Experts of a small language model.
Experts: 96 experts in each of 10 layers, 2 picks a token, a softmax router.
Training: a variant of Muon for the experts, 481M tokens.
Below are experts of layer 5 (counted from 0) of a mixture-of-experts language model. Rows are named router (the router's row for the expert), down (a neuron's output weights, with its number) and show model dimensions 0-255. Each number is 128 + 24 x the weight over its row's rms, rounded and kept within 0 to 255. Numbers have three digits each.
Before each expert's rows: a language model's description of what the expert responds to. This comes from a sample of Wikipedia text that the model never trained on.

# expert 13
Description: Word-initial D or V starting names and headings, such as Group D, Voting, Draft, plus quantity words like two, all, several.
router:118148129140102126109148114104165111107097165105129119118096099113102143138091106163114128136129132109084130140162145127147120164141140141169111145074155114126147125154113204142107117132158119119114134152120105109098143112098130122185147103119132136073153128144113143141126140119118117097118128100087178072139070156129096133142114079125143133162132126093163188110123130172103091129120131141131144183112133149108144103092152128109105139130114155133147147108111144105152107092158135109077174154120134112141088156160080174134134118147114159128124152153128115142134090162076139155137092096166153133156144152108150119121139083103101172134097121190124132134135112131127144118161081146125147145120162112139151131092135089121128113114109123148113095125127138120149124123136149
down0:095195154113141129112120116141140168134097145106120044126158108100151149093121185134137130118119095106143164133125139128185128135150129148109105141134154131127135120174145143124159135129136114173132101135117090159138120135078049115153127157134092171118139112107146121130122142093107111140178130085118129086144075112132068128086090148149170135135131136111142141110112118089093112118170096142091126123114147154119159107149154095111142113129138093137141168108156193154136103122093153148130148153087129118130128096174119132108147108159117118121097121128127130115141175103118120140155162197118119127132116121137141127132144159109148108130165150126119118127134135112138133121130094112129081133108140117125128152135108155139112133093140120091119115131123103151135151161082146
down1:139170108134086111131121144124142121139133165173151116070164120122098106149110123093146084069150115182123112155119143156152146118127139197107105094139101145129151137137119126134133101127118103122130121093137144125145118162130138139133163148094124130121124142119143109155124169140088142125152120102103121115114116122147151133157078111113124116148098174094132097131158122135101122176135087092108100154130103122133126141134137094060137141131102158116155140103106134137185179105161123134103125123136129133144107141109119123096124087130112158036170134176106125110145162120139119139169134124145128146126132144138096101117123142149122143138108123112154098133165142122105146133125138133111141126150158156109145149099102097156149143123169107139094102068136107139131185108081169
down2:147145135090113103123152108137151120156104157143123112114140173102135163120116108150104131112118160121133128153124063114150101133128125099102118171107146139112120125100149131166139148138111125106111142154109146145148107140170096174095157120155098170144119161166085165141105091082118090113158152101131124146108090124152139145117170148135093173123120177103116173197162123120153161110100111130146095102133111106140188154085127122127118132136145156104112142140103124122092117152096163123169098145131116134090143125117123136167153120103132123167097144122097132145108152128140159094153090112149114124102145113146076156167177129105098132133101118118131117167156094153115152096098114082101130119099122129139095142089138141105147161123092152147141122112121105101127132105145141
down3:109146124108085109140087117148152139086169127145161131193134131107113090115156130128157119127140117085137147142164171128138132161119098126124129133160120094154115072131136163158141154133088107121159152132119116137155174109121080107122169114116130159097125152143139178130138176178129089141118064137119106118108113158116101137145095099148134118112140146148108119152142126125138123120110117137154132083121097108120110143091134132134122115071105089102136145110120121108127118160176142122103124123117119110101151088140154101138075141120114143121109114179103128142080146133117124094088188150156151102146138126137099140112122151154142123148161144116137112145133135098138155071158152140117128112146131116097103163195143143081144157098130127130127124111160111184143110110117141
down4:122110109169145150121101110142129125158134155137104161115129161134184094111156132106125138151138133114098083104129160092129144100131158120154118106113127098110172125094116128139102122140137135101181139153126109111110123149129146100145119124089098106141114124146143158100134102133124164153124107121132122156091151124150115151134126130154162071142185117135124127133161123160108075160106155115108120110107129080132131126161100140137127099144163108127093136109159128124106141143138147122131085148165121121103145133133131153131135131124132125177126095091138134054120106065177140076185082125084128179149139109179097137148124149135133069081138169140120124125138136102120137156134140147108118116110121172107109098165159129154154134094117090122122115140115163091145115157163130
down5:111159145155082130130136177156118122080159109128108124128128144109138155140149126134112083113122137122159113134138128087099101121116099116127117154154093120124098139087092145108133181094143146104170165150163156113182105104112140179097103165125116134157141101127124174136104126129132112128133144156096075166181063115148159118123153111146168124133089119129132090123112119102119130131149131133134151117133124095100087111147153128141104149128145162142141138112102115165153116143109148144146139116059133161160150136148136098122151124121132127108116083142122102105145118165100134116103110101108137112099115153159139131148127159102162145097106162127144163148135104132122139166177121129140169116120170130092149102114093130096102098147137157143105149155102067150072132117133123
down6:119137143136119155161112121147147136170156148141153126143102130100140099138076129112146108168109110116170110140103116158107108106153109094163114133150045113107113095143076094174131139145123111113111138134150113133098128128116106158116128159080153145116101114113165129132102128114148116147138144100123147130137102089151147142144136112129103141124072101130125101155131160078155139082173104127126168115173079121143155184117120131155164140123130119149127169155129101181163127141146142120173103109117130152113113111139136151121110136105172073115093107155156126148154124144075154140139163104091135123121154098121122155131118131129117128094103136108167112147117133113106150171124147155099106143128088100106134133144117104113135122119113200120098165147142130090121149098148129
down7:129210156135124125074135138125116135159093151102109137117124150121078096122175188113109161136127119115165102129141094157167143156147105148131106106086150116106128100082094124122135112142148123137132085125117120088104123113131160123130147103104116161140164155113117145165155096091152150146126138112111124106157164137159139085158117112150083175133151111127150142090151088127156099143154111174107114124126113084104125120135127118111170119139135135083117150129170121105149143094088132141125144137128151111142134130105113081148092135118157147141114120130149079135084151134098116137138103117101131111142144152168171157122116155093139116127101146128133135131099118135118153141100156094126126107099116124132193149156171146159109115119086111105184089144130110128152147150104139
down8:122114179128103124121113131157122115145151106126140116121141150154135152132183128109143116145189109146135126125096124081192139128152101119146109115125101155152164133152143137125108133122165094112146145162127121169070136140111131143109100104099105094109124138136152133150155124090123132157127141047116108121136104104124144178123167092148128140126166136089109142113091087145117099130124116094119095122144130099100128094157153156124147123129104155148134096082108111109167127104112141150110158115154129134096130112111144149136098165151114128132115095105114130141120186104092131106167134087096151086134154115154149117104154155128132132160086139112145093168149167113127154178108182103086130129105092150057149119150147153145095125141134145105139139112122127149145127150128125
down9:148149152163141124108117122077119103163171119117099165085120089144132110127107131148108113148103146135114145113096110155137126141070129136134109168139129111115166115098076156110138148146123134108111134123136166102131140129106127096133101135154111129153102110122136153147125121128088163190115127148160169110148123166163122087141135157121083129169160153130134144117125130149155137147157111127163139141105126099122152122119115143101132137146145132100116108099134090148143116160139131104122142149121194136134131102088137151151111142144136110101158094105114123107152038173121124121128166150122082136136120143078149165138099140127091159143141111139115174078107173142125119121105123144113168072155134084134097096126098082140139116142086123118102127146158103125123158170124115
down10:161151127139112102093120140119154105125161118113104168065122133110149138183117089119156157112110146094171108096119144138147148132118129132097145086099152137120106121118155128139178176158144133143184147081146142173080138141095112119126119138165086115116104109074134193133115103105164155148086150138141115144154124147084145098128135172099112161101155126120091114071093123149125132125100108141143097184100143128133132148109140157113122124133101129114160135080114160127087120135099128128123097140157089156102101170113122142150111135134124108100136125142103157148147148144134069118145110123128131116157183119126157137153110148142130132142118086125102132116129091159143094122164157128143099087130121110146129152103123141112125099137133134148140128127156162126128174114115105
down11:121132105130128181129152120097107128101153136111121115161102133156106131124145128163104120113098139094156158100134099167091125132111138104088141140148160130146115142136138106145162140114079114149101137141160124108128164125090124126108155163151097135126094096109114146158119129142160119124166170093138139103102121147151124110141084110105125161103134198119112126121125140156128159162154120163152150169135125069116181150153088128143132131103111150122118188161145116122095101116145134144120117074121092125157098146115110127162098095129135144135135156124126156150167109091125111117105132125126088145113099169167130176120149172141094109137057119155134092131152118104151110102092126115107127080163134130123132117126076080148149130161141086116136134144114115148111120124171136
down12:111129166166112108091115110124117152108180119131137084104131121086129147104115147156158109117122121154136121146150120133102115118105133152104127139154140090144148129173145112118070121074157183139133130124113091143118131137109124125129138108120079168153139169166124104151107169101114106141118110104089076160180109126135133111120130151139129163170089147125100149132139144134126119138162106142137145115142145149159123168139168147140147134146123087127112159111111140123135116079114150086145140135142115110137106178125100153119130141127116068088154091142136147109112072132161138194170124171114147148117099113132129145170123129100121118143166145156147121128109103102102126114096164135179101167092145128143138100088109129128109135094143082099146135097096126143153127099118109
down13:138133160146123118118144135150149123162146123112103181113132112164088124126115129155176169117090158093112126137111135092121084138134151149097121121121157151098088137178134125162126157099101098145129176168131133135110157130144102144133110114090160149111125153119131130132138148130140049130128127133118134091086114100131152153112155077097078135140143136102149107108167138121154145148105168157109113164133125174104104147149124104115122129095103113116135111140131118159155101129166133134075113136094130107097128139164119129126124199156104114120141098124152146156135093109074090127197117146164121125056108120123165110120156107102147165150136110095118151123141128135119139107150167106118094127162126134119118125145127105146130130141126114103126099115177113166131113113139094
down14:145129147124129118137098129105136105136144086138176081106105152103112147111112143140112162088129118136152144132148144083180088119152131148156131128135120167105136133147138107109139094110171120125143127095122141143181075154199132127123149159076145164126148167097146104140122114143124100132121119133126132122099148116121087094131092157088104127078128105103142139146131181153131097141144116089122103127128116149063133078147130169105161101149115110133142126124132126104137121122127131140139168132112102141123175156108107081126157155114105100125174118122138143114159144112186125102124156129096122143120151120119136144097098124151176124109139145077132114181117136124120104118153121128191132157142133089127140095141143144148117115128136137162128063139102136147100099149162097
down15:071137163108159099125125084132166122092152162104119132141107152134096124120110107098115116151140121170092137134109146080077075072103117155104089159117103116083144104089125107069139160137172130129152102123115132132120156092135135112163147138151145145116098116106159168124169086154116134152134142089122118119147149138140128130139128090176131105139165136129137159116121131113136134130113131137112106121116132123113111133149161104162148114128161173125146139125131155071113097119159135101175109142119109084142133110140120132162155146127153158152062152106161132118162147134129178142129144122121167136164112101140137122098160133123127092150133147114080099149152169119109100133126127146132141122072084142163100122102132123107115169148100158141100130156135133138120152109136163
down16:156150109135130113110135126121111127127138140125118133122112095057117099091130094115097152167141152125130129157102141138160105141130112134120150134137169045171128134103127129105069100150131129103095154132066111116105124077092094127103103147151127118109111094161120134197125104145153139138135109081148124091143144130150107086133117159102131107162135109135117118143175158158132081125138084141111153115119170169156134145131140152137152109173119116134128120122122126130126132128112144150123175111158103118139115127141165142138154120134181156087123154148137119132130166092120107127111118143085107149108142097066173144136145143144155120138115123113087158113130135110104115127101112133151128111124142143129115143130142158133157190117118100168143119096109159113194135128172119

# expert 37
Description: Hyphen bullets opening lines in lists and infoboxes after a line break, plus hyphens inside compound place names like Châlons-en-Champagne.
router:133147110113160146142095090186129091121159148136095121127099081148135114097138114139104108110109153107076155107157141111123166111118145152128100121122110121112110128126174128117097117122111151118180092130107147101105157125123123142121116158139145150127118162141105103118148104144137087131128137138195112118111126147137089104137125117126120153155132128117128135130182118125184139106103114110131135107101115172140129100159158094106155100122122101136099092131152119140146141126126127118117115150098139135117121146169182065132070126154167120134115149158176118212141157135158099137115166125138098116136077072138133171153101129130147159113138132098126132145133098143109157114161132114155148140140124124120146105146167106078146140125179132107065092121157139134121109139124140
down1:136148159152133072072144137105113105140088128118123181135117164169095092094170088121136112151126140103107147118120126140137151148143115130120098137139146144124126140121182160132122110105137175169122162096146148085158089135149138125099123111142126122137093123146120112123135122140147100115078134145160143130139117117117126191134085108127130107110135079070122146158163132160150123131117135134087130142155138135095121129097096180146073146131115148144123172093135121110155097163138168112138154163145123104089138121108173165105144182159148121138160117085151099149103145129127129112113152124138125117137083137152131115096127140160096145112171148127169169121122116093171091124127122141122137127102106117109164112106148097135122108148079108081136118106123113125147109132112106
down2:125115088154107130122087144135135114108142175096155158135117129109166124141120083111145118114121117122124153140140141134121140100141096122125118121107130131089154177152135095110141145188127133108101115117153146130120138132109126093110108166139127161100096113094147140126142112112111122118106117083082095096142148129128147132109128112119154145128128098094139132127133114144136131096144152159082128128156133118141141136171096099144174155109121041110140141141128097158137137110143067126167167144144156139207139126103126158098164093100115102147179149094128120115086136133086133148083120133134141162101148173105121137132135136152131124111132181190099145092130103142127120109145157123172127125147126073134125097094112127097141136126131126147151096128162186141128174144138125
down3:132100101143168113142107140171100133102094155127114134174130105135129121101127111130156152133178138118105130116111156139115116134138147149121162113171148106152135084122125120107099107134137135105091142146148121127156160139103126126158141106145124120122144116144128140130119109135108161164126142122125156151114141074084109143135132099114163150074116117156104112149163112135158185130147112124106127130160101148140081102128135152151178124105115162094148051097116116120158097132097124089095141110127126127148117095109140081125124091143166109100135126130133104107146174138139129172106099104170097138139110184118162117104118124149131144159113125110145135156106119093098134174111180113151124160152065150116108091158144094161150156115122100150103098155126144121124112121101194
down4:160163182110098118120112103147151122133139123182133184086067158127164169135162158104083110120127073148143109119144121124156142129111158128136143104130089110087117149121113116141150120140101157105145114170131067146115132155162139096115120149108146140129149143173136146132139111126121134097160125134130109127119119096101147171122147136109130123157133137136131124141141081136087163119131122117104116098135181184129123128114115116120096117156142130143101156101134123121150138108146101107117181147112110116090124142115127125128122075117133102164123097172145107132122152099181085140120150116108140116104104071127148117146158094128102124156146104139112200109136129133190123136115113150150092174106135135127105139118103103106152098089140127127100113147109111134090143146158164
down5:122086143125113070112140142100126142110137082122114114146169127140144104152138121107115116096165122140119130149127126116157138093156122114133104120104143098157105127109110122100131125129081100131132135112113125159134091135141152120117122077119105105114104100145112114176157119166131163147160129122108131141109157128168157107176108065134100148148143142099112108109158085147103080156094102134140118126159081143147097147097117119142106123123157129169142159118149129082144166147158158144169117153161153153150099126151115173087146130136130143125155116128113154162142143162137149151089088128135117118089123145151143108076128128120100159134090106155136127128096112143143121130127114123160161103129120120142109083158126187160192096152089172142097142141119099172135106127092158
down6:097131119111128118127137144138132143123162104118119094123128164115146149089124116164114099120129140157119119115151100133105172120152111137115092144171158132136092077160159156114164082134120128106128132112108124162145157109106104106165127137122100151125142135126129140118125150088142097151147091151145135166089111169146128182085124144096124150134093117157108130155133097114165133141080145131156088108115101150124107092133155114146149130124144104147123096109103093151063146180141095113104151085150154154126143106125104137131083148146138107151106145096186152164151138122127154122107080112176168142086155117149149135126152131133132141094102115178143149118145116150096133110130138121124119152134089130141106156101159151066156127165117100149093160088093137138154098129113114
down7:127158154097126121108089123130110150138110105127170128146096107124180168099097084147095161138135133079158088149159127122152126116135105121147130172110160179119084137134201124132149126114108109126131141098139131183160113131162096082126112108130134144157103156131126115105172102108103127150106152153130131131088138169096158140195194097175135138145117113130106126150133086147130158098129134119120111152139130161114103130117110117093137129134147133135145132149083159165143093092173104083137121114162131133118161119113162141149107114147142139126147175142156134127076147072128173123112090130115127136113139148150150125124122111114102138104095122128133098104121156127135155126091102140135125115148132122090118077104112146122099128145137131137160105108122126121112108155079110
down8:144106112097111147129137076121111092126136172116156109100098128134094140112102128144129119131123111123115146149149157145146082074111162123147097128127080131173090114098125089123112147102159129139106091121155118159148149084133153145129097157092111111141156082131128164181128167125131131079189169136103125129153121104123130118137126143166138105115119178115119100131098087130154145090147122118120114134150106140140198151132133103161103142111092131155137149118115112138112133109129103128162114143170142103136159135183123176125161136127100131141093144126121145112146153116155117070126125108120163117123116119116130140130120186073151183123128100137138178118118124117159090105106106127152108139123160163141127119118140107112167078131134129137145117151166121122088151125148094
down9:171157120106120110125143094129125127163139109107128133092173132171131196043181088163113133128112136100124131099122122157127161151133111133109104132160081097082183096148121148141101116151138126134122070114125108092084122140150139114147134093096116169140118148137098103121162136090111166125145143102081105138120151134097166146096171151148142137128115144110136136095087126123119116107190110143134151137159102123138151138154088114114146107115146134124132141123093115156117098088113108109103153161142150156118127160150159104144151153141128135111162097115090145136164121127099100111170151116132126125088088097127093094105123109135196130127131133117134150140115136152125149164149101127152112102123159119138118133188119144141127131107153152116150142135109124135119124133126106
down10:127074157079152135101120155173139142092107143121101113145104099130127118089161125125170111164128074112119133154109098130109096145112122162138150138139134111117103153127132104095138101144143126093159080086130128130143084136134130091122116113104116152122157105156126131117128094188146171170174123140112097137150156133120125099130134109093160145136113120163135109164129147179166127141114148177066158105118147124086138167107107155129146129102150146111125121141156147139098111137144111143156116110100145111174126196150121140136163126121123090148145137113140145080135133140056128167152135107135126133131105126130089160104118112100097152104160146155138156104112113167127127106132112115199125134128127111126163156128146135102124110146127094095113098123150113086118128118129147
down11:097153150092138112094053130115119124145162149108102112135141165121085096161155147102132118116144148129131087131199142145135111170127165141153138138112136126108109152070152133122128100150092125152115111121098112145110151170139129138116137152109113122117158136093116151108118135164083094097118142124173105112124160132123156117123091078106142135105145134143126145158170097130128110124117093149143139128167130122112131096114150099099141146132143103150132123129065125099136124142108164148132108098091122142096144175097170091106091188150124149129075097153111121136124122096119137110108171073115158148119119137130152134184112113135127121114129151099106129154140126141105164166139094116124169122136140144107146143144122132097133166129184132110113106135161150134169150142087133
down12:139135122123094173106126180136136145142105099108128159093088087143104098166127128129116095118099094156155144094093119163112138153193152165120126118134089100157180148121192143102122058113127138100151171123110125153104145125142141081113132166123136142077115146098112138106133123133123114146120099125179127110106169130149150128160140096076134118112134135122151140114140143111179139149090148154154137100136153080123127112123131123084100152163114121130107074149093137083151154127112143146093151120124109078123132121160141093150078141143126123153110163155133138149142148144145127157114157125124156109149098108114139137149114150133148118135147126082140139142116128139110117136102097152125135129185137105135101108099137161133095117113160088127142134161107141128124118135084153
down13:130140146139113151146136077113144134127167129155132127104119140112124126088152136128158118135119110115132064140154120092133125102067126063123153125134112143119102168138132082151116168139124107123153142155135173110152125122159110099104118109141131084142126157164154142168134123146118163120122146104163158128118117112136143140099093136136111114181106134104132122108147128123179164186159118081113157146131182139095124120163143109091124127079182141088155130097100092143129111110151143131102096159116133140097129100118137121133113156143092092114109093139110159117088065138132082113154155120123126169140129146107161101130121080139166095165120133113118179152150110106152134141124123190122110168144147116138146133106118134107134129113133130097166138137150125088128113131107107
down14:130131153131101092155178132120139118140108112153139119099118101103168112196117080085143118159128124155116148135140159119153149158150118109109130108129125142115161131123131150153139147143093158144109109136109124135048160105104111094135144120112116112152096138127122097075152103112155104149124151097163138135106118101091159111148131126098120149073096146136165137116152112135110169114106143102122162127099163158125091105132076096149158130143126109148123100100140123160143118142098150135066189092152126118119173116160131168148123115144106123118128096165137122134120180140156128155143133129113112181143072131143069143121149155122132146160127106128116114136125130140093125089158149090168116083133135099161140117104129136139132126122145143086165123130131121144096152159114122
down15:130112137176078133160151161131119131133145101123146140156155158070108144128085129104134089136148130144109148138139124130075133151113083121133118110104078094118135104170153153149084139111103105138149124111088114101102149158105164124127126126159125139164111122122138153154178108159111153137113123117157164108081117109095145139160144108145133110147142157119105124128118137096156147178102174140082168128159121138103121082149151142148181123150078132079161138108125161117139141112157132169065172128136119098113137090154144152157102110143109129131123121144137156117113119172157148130143161138116118132137081118130144119150108158136146121135091145106108131082116145105093102108130130115088117132122104146053138087113149154107094130138169126103134143129122126153128149123125122
down16:127142145168109128085191161151129128145115130114148140141089139149120136137103158088098126104130106128141140127166118161105127112112141125054098142147105136145114140147140124115146110112161125160164125109132118094088107104111151107161136164158128141132131115154095172115115150175165158127086105125150112147121116115132119171119111146107120148132115132097123134146103118177125101162113133095117103117093126109108091088154094126137182130136114134147113094130160140106139136121090145130134119119125121146150127150120120113153152096156119128154107113123139071100147147150175114143152161109157196129044088131100079147133172151068132125130139114116137162109158147163165164151131142119143133116100112135106109114089135130115137154156083156137106135134150131117083119115108097
down17:151134135143135119154156136109137128131143090129151121111144125144123172106118114131090171067104157118126168133122081095118093147124119148112105144118102118113127111142104128119131144133127169141149127153150134120112145091136122149147115146125129113127102078114125161114118091169121111097127096171081140140117130126109143146106113045140136131108184124160138151115195140156086117119134123111182100100128145151106120113142084138102141128157115123138123090174102141144127151139086145125106148165140100168122141093120162067128118130146129162109136140114153113167102117139171105113177147183089090146115124094113121136081121127168097137144079113140120145123114118130134122156164097175162114138116125099159126132143139139188143104118130147151123114128172115141114131135111084

# expert 48
Description: Colons and semicolons in labeled lists, infoboxes, times and taxonomy, e.g. Phylum: Mollusca, Begins: Palm Sunday, 4:34.
router:167143138126157164118137113130104123084097113124124095080094119092118149128149133152124113066145125133126130117144105139171136087137114149114143144127118132189093150111109127116160099152137129174154191095149133094114125133126109139108085122086147149138171167156177106094163124129148083129148155116118163128127151140183115126057115126093116111120136128154169135139114147122110141167096055145147111114143140160117127099108143117125099125136157090129125120106120100080127084163117167145111161139122133143164136147131118065124119147101130139151144168130092118153103115121138091144129160113153137135125127140143187135107098106149153126183136116148113131132157138087138126106105125093125131126181134104146138130144137154152151116125128122149156116145122156118119171139112114
down0:101085114108132129122134150096115096138103115091144127120125120133131146117146089145132110103108172119082156148143068081115130145109172138125173136143128151089095157140119103125100165103101184131115140128142119164155113142103172094126135111152124131091122102112086152115147166129160149127139106140141123104129148122123142154110121074139096133118122132109176121135178140164161100134149119106086142125164075099107151109169122093126113113161088147162133108138157162119126134141146102133147120142122101128145105168133140188131131124137143089127129131153108151113182102124127107122131114139119132099142082131089159114117102090111081084143153130123190117125136124155169147091118152144146173122143121132158100118146117124116145113128144163119120158173089137103139161145150088
down1:173131117071140135120127110104114125125167148139114193122128138127111114117139159142154124132082176158122116140094113132111128119138178088142084113113145151164180100123178134123133140131139136142051121123149092145110131116124112119119161104156146185146110090110120152122148117128126122110122134150126126089147140152147092149098128140126092160168124126102124164130157149150150127126104142127130134131145144157120081092169135119117086146142123125142149112083122143185102085132102126080132131125136108154146097122113120166122097128134107130123136162126132127097147089124175104143129150119165156124106151110119091142086119138153130125125139073110125108129105153131109146128120154139110136104164113140125140076116117137067117157100121137188117138099136134170160100136059156
down2:128131096119126107176143130126150134142168141144121123126100152161106115143063159135136134141076141154112168181136164116152097099132139164145093142146114144141104150119102141122170119124124105068141146130116111122124100125148117131143116172144129123094126165099176152120146116073143138146129119139133146184078102139099099111153157111148186099129109111116152168133091121078148159107138120147088120144134092099105161146119091118101137145085131129125119115118150124138150098113113144106086111131126159073131149137146128064105117125129161133158129136152100096109120131094137127139167134115120168153152123138190121129140130150098140138119135118113143123107127111128145148139137102144149144129108076162130107086143159136141162124126120129152159059109144121157095114094085133
down3:144122114156126100127127142123182114115101114114116135104136116096109143152120120095163168110109094179163140077133139144084146111120110160142111080095168140103107144150095166109134134143149078154080083155165118137127113109168107093113095069142103132150126132130162119154117133131133107166150135146157125137107150121147139097111099112112153121125103141159176130148099144121139131121150127111129140092082122152119112135153119113178109144161128173122159139130103150176098110157095110107110163121104157153121132157161109098164073085154125142150152118170104092155119132128109133150109159140136103107152152098137120112100104164133080081090123136140165129124149116154137143118134155149153124151125113126119159126153117123165140080110130115150122118151087145150109136076130125
down4:145167137127127139137183144134072125167138135111185129142133158080150156073115131124145107104142128078122153128117151193088090117118088138146093139118074114160125118169107114161112142139096132131132163085125153141124071136103115129123128139109099132158141102091109144157130133125164137092152116148104139100166120109139157091064107117108117120152133104082134117116148068164109082162123120101136147136141126141156117102132158086124101135162148125125144150149102132125123130071128147108089118168136102149110131150148142092143108152168095146122129159145107140131140132157170167095141125099143118143109111088119106137143167139119095156170141130134135145122122097096121116117143117102120117110128112137137138144146166138122144173101141136158130154161090147122137134113109143
down5:129110138115137167158153071124095132087105141084118116168091105168159075109156128164139113140108116122122119133117128119140145126109098083126145146132040121119114167091089148125146164158169125173158108138195135100088156143090128115134095147127101139125104087103119147144161112134103153136133138093155117104090096111135122140138168148059119117107105127132132139122140140132121143103160094105190070127091116137117140110099130124096155170111134106131085082116103128146142110139118125130149160147110115124131123124131136079163147124119152166117150129145119125122118139163136147151118133098103125152115172145108144135112150130133148152168103135153126153142126151115128128124143129137158129126125134167124128121146127098166108162114143173136131130088116134144151152095179097
down6:128171142124124116160097099159074079163114145129108132180113095132123130103105136101126146136176116127109117146106149111130142157170134165140139126116171121181107123137144125117100128129119107141143139086110146085121111088126143131132158123091163098136139122116119147101164103153161116105106140136098130104131147146129168130102097103148129159082086135131112137120118099116133149116106152180124141129151125083154193142059101129100131143135134137128108138146121124120128122166118116052149056099124113182138161110109151153107122146117138115132115127082137084136121152129131103126116130116126103138142130145127151138151156190104118120124123142128127130143110110114164167077132110079121153097160126143135150146154096162141139125136129125087182131103163157099143149132161122
down7:138131108074146109159119142089071135086162118156090092108116141124118115144153103139116129147098087155095136143124091149152118165121109146160148092153129157097099142119111077109139126132121129144152120107136140119114179145119166115149157137128193128142134118157123141099129113143135109119188124105107127136156126087130104122145152143117141101067134114117139081082123157131169152105148138087100165140145140167167102141095114137104159090122119113113156116133130104083165157071150097112148129129149110136176147096138124151111189102131116137138114120124138164101113131116116140142117184108127149126126150166079100150154123146140091129097139101125137132114132136107138145172110117142149115126149087140194140129155147098112132134134138097110138084140155121129132109119158137
down8:143156149124134168146137170136149082166101113181095132110121146101141099120104140052135152127105128146168104160127142163090143100142114132127157134145116141131173080133115124100120146135125121094101124105124123112094145131105125145080115112096111076095160175102141121121092118122130101136172107164137130153098183086112130114153147135141151163143135147141125139158134116148121109132129127130118116095121097159098112152104089143088077125131107123133104154118124146148147119146095140155110168133114105118125141111153109087144089154136129123128123128163127107106124116135146144083126172106101109115104142114168177092160131173123161199140110117141137126141106145114135153129106120141134144094155159134124166171107097119161136068123133130129148114159120106098161151129149087
down9:102135103154088122124124113117095071166139127135092144115164137099136154121115102165103163133138133147146119152128150186119144158118143152145135140135143146112071146118130159112091115155128116081128105115117086119141128155090137142140119117139152119087161085095128140141171159126126149118134128114116104129136122093076090114140172151153077077152153162124151121147157123120112167126090103120101072123156138126151113128145130107136114108119143149126115114086103139122125123132124133139089123135175148142159159129112171044120148128137117132053133122150133150133111124145139151121166130167063140149127130149132114133112173124136174141143145130113097159109105128168161135147103078111136092098157097166139109123147111148133124125129121157108110133169087123128114150141139133
down10:134128114126118138127128172089093123140121101151153118113124099123122162120106137134119165107147156093130117116115136142109064143083126144110114140087115095147120143155137141134176123138145106071105163135176120171096123121159134158139124160105140115133110125132120097187109093114117136130146087119122145098140129119126160166105116130113150079130131137143138134103095110161082126162130132125142152110122159132114116094120123101139146131125178127090126134102118140107114137184128120147094134174144165131132069129116100119102109136105117102092150180136139117146149126152097087187137089104112147097144150118083160101069142077093141113117126173104131131128137158126131120157145116121147128135131131195130139096147139104159146192129153150170152124144096161152142122132143111
down11:105168130106100149142153123133128123085101134132109108113121105135139140129106109140090141130086137153118164137139152140154138162108100124111119108140139083092142103101114111099154112162139157161143175132148155172140171122116091080134092141174147116133112110100143152125112152126122114092129118133100144128120137120159089152135160117110138135162109132097099125139107080127121119089135120100121123132127089101114141174124168107142145107099115162106145129142182075116163104141110147147201131152131128161125121130184092155134148109101123142163151164179156129174149138143105098144098102100104122128165062134126160132119148132130100142090125098140100154095147104117166131158131112096110155118097133103176100152134144132118104116114167122155168103128094115133121104104147144
down12:106136110100130129172138157127094147154129126147136109171191148099135165137079143115138107114129110140098117163140129134127127120145109091098115131119147131134113114155146138147114186138170142085160160126070118104163124126137089141138114100133119066086169132088142068167110115154133098123117149154114117157100146120103089100118126127111112114143162180106105101106188099153136158112091101121125143174173129124133173150122127118119108114126094137162128142122091108089115123151152128113138124140128189095134091154104094146106131195091157133170126161126105108141124157150090126107168143152088118135148120100127136103146132143127123147124157142116162146116128119147119117137128116099165127110127140106149112156136121140122124131151135111098102154124102136138090156111125081
down13:098146107109151136126128130085101124147142097101156163114110092155142145106161155159142151105151153147128165102172128132146120126147103148123066130132159133122125150134165114125108097111123152173127111141173123142116143104097153154111168152151104131068131139146122129162123089107139153135130116125111116158136094181141121093119119134107107117107129140116136110097124090115135145112160158075142110151060126089140126125119146097093110149093147077113093171108143122150118133159123186141185150131164067090108145080122128122111147146095168139160126083114110134125113173105136156124145110118122121164134142131117117097149165153141133134145119097144104148171103123147117132141086159194144114149099116142135129115134116145115086135139120125131120115126132082105116165109133125
down14:122112114094115151113130159146119145144119122131121105173085139156095148122125137160124149133122055134096149118135118106114157133103079128104137120150114147095176131081136135096124108111162129128081157110115111142120113140094142166143111107100119158100099114108150093164135143173139145114132119110134152121148111104135183175102123113170141140171162112094106118129130131137127117131084095119200176131150147130107157102109140143089181123125128104146184136129092132127137120168151129145148150118129114158140095130113140069104132084142129110152122152153110114116161141139105132171144135146103122149102137114138124187122125117124161125148175115126177146097116089114142106144099084123113121119110119158132124102136091094146185136126138136139175101091112137106119148119092139
down15:122127104090160143104108137185107137174120128125032092144128162124153133168086147112138085112118113119163090132126115143136093104090114101100156100152114151129147122154136113129115137100137147097145121109130119125149128145119145104107150107151147141155110149148087108103143128135154133125148104106148152131139143089167131093085096155124123133076120117126149114115096129155137129137157134116153141129089139155115156101095116169129130136150127103149139138086093147177153126152162145109110139108158145195153130111127126101147184129118176103102147124146133143112130116103147109152116118120123140095129179120142082136121206127145147128127180129098125122143104130172134125154123121110164125076131164113123119151111111104068080150118142108116126124111141134126144102109126166
down16:085097154142139157158104118185153116138065110143114129125124095129155141108161124120143119062100112111175113146117148148101133109123093096131164100111156155084113155103129146154097143180149097129124116147151116128140134145107147148104149130119151129160118106108091140165146105117182111110118140099150111168140103149111093139138149161073147151129148127142138136136123115176114079154102117118140147115146124162160129161155132117141100135112122132130095093095138125086118151142127163148117114155091124095097145138122097169123177121094110118110113089140122149110139073117131120156136111186138116104136114130117132068142165102129159146125110120090151118146162065146160109093114112151145113133146130134111162113135107133166145133135178160133143122090125144125100134150113117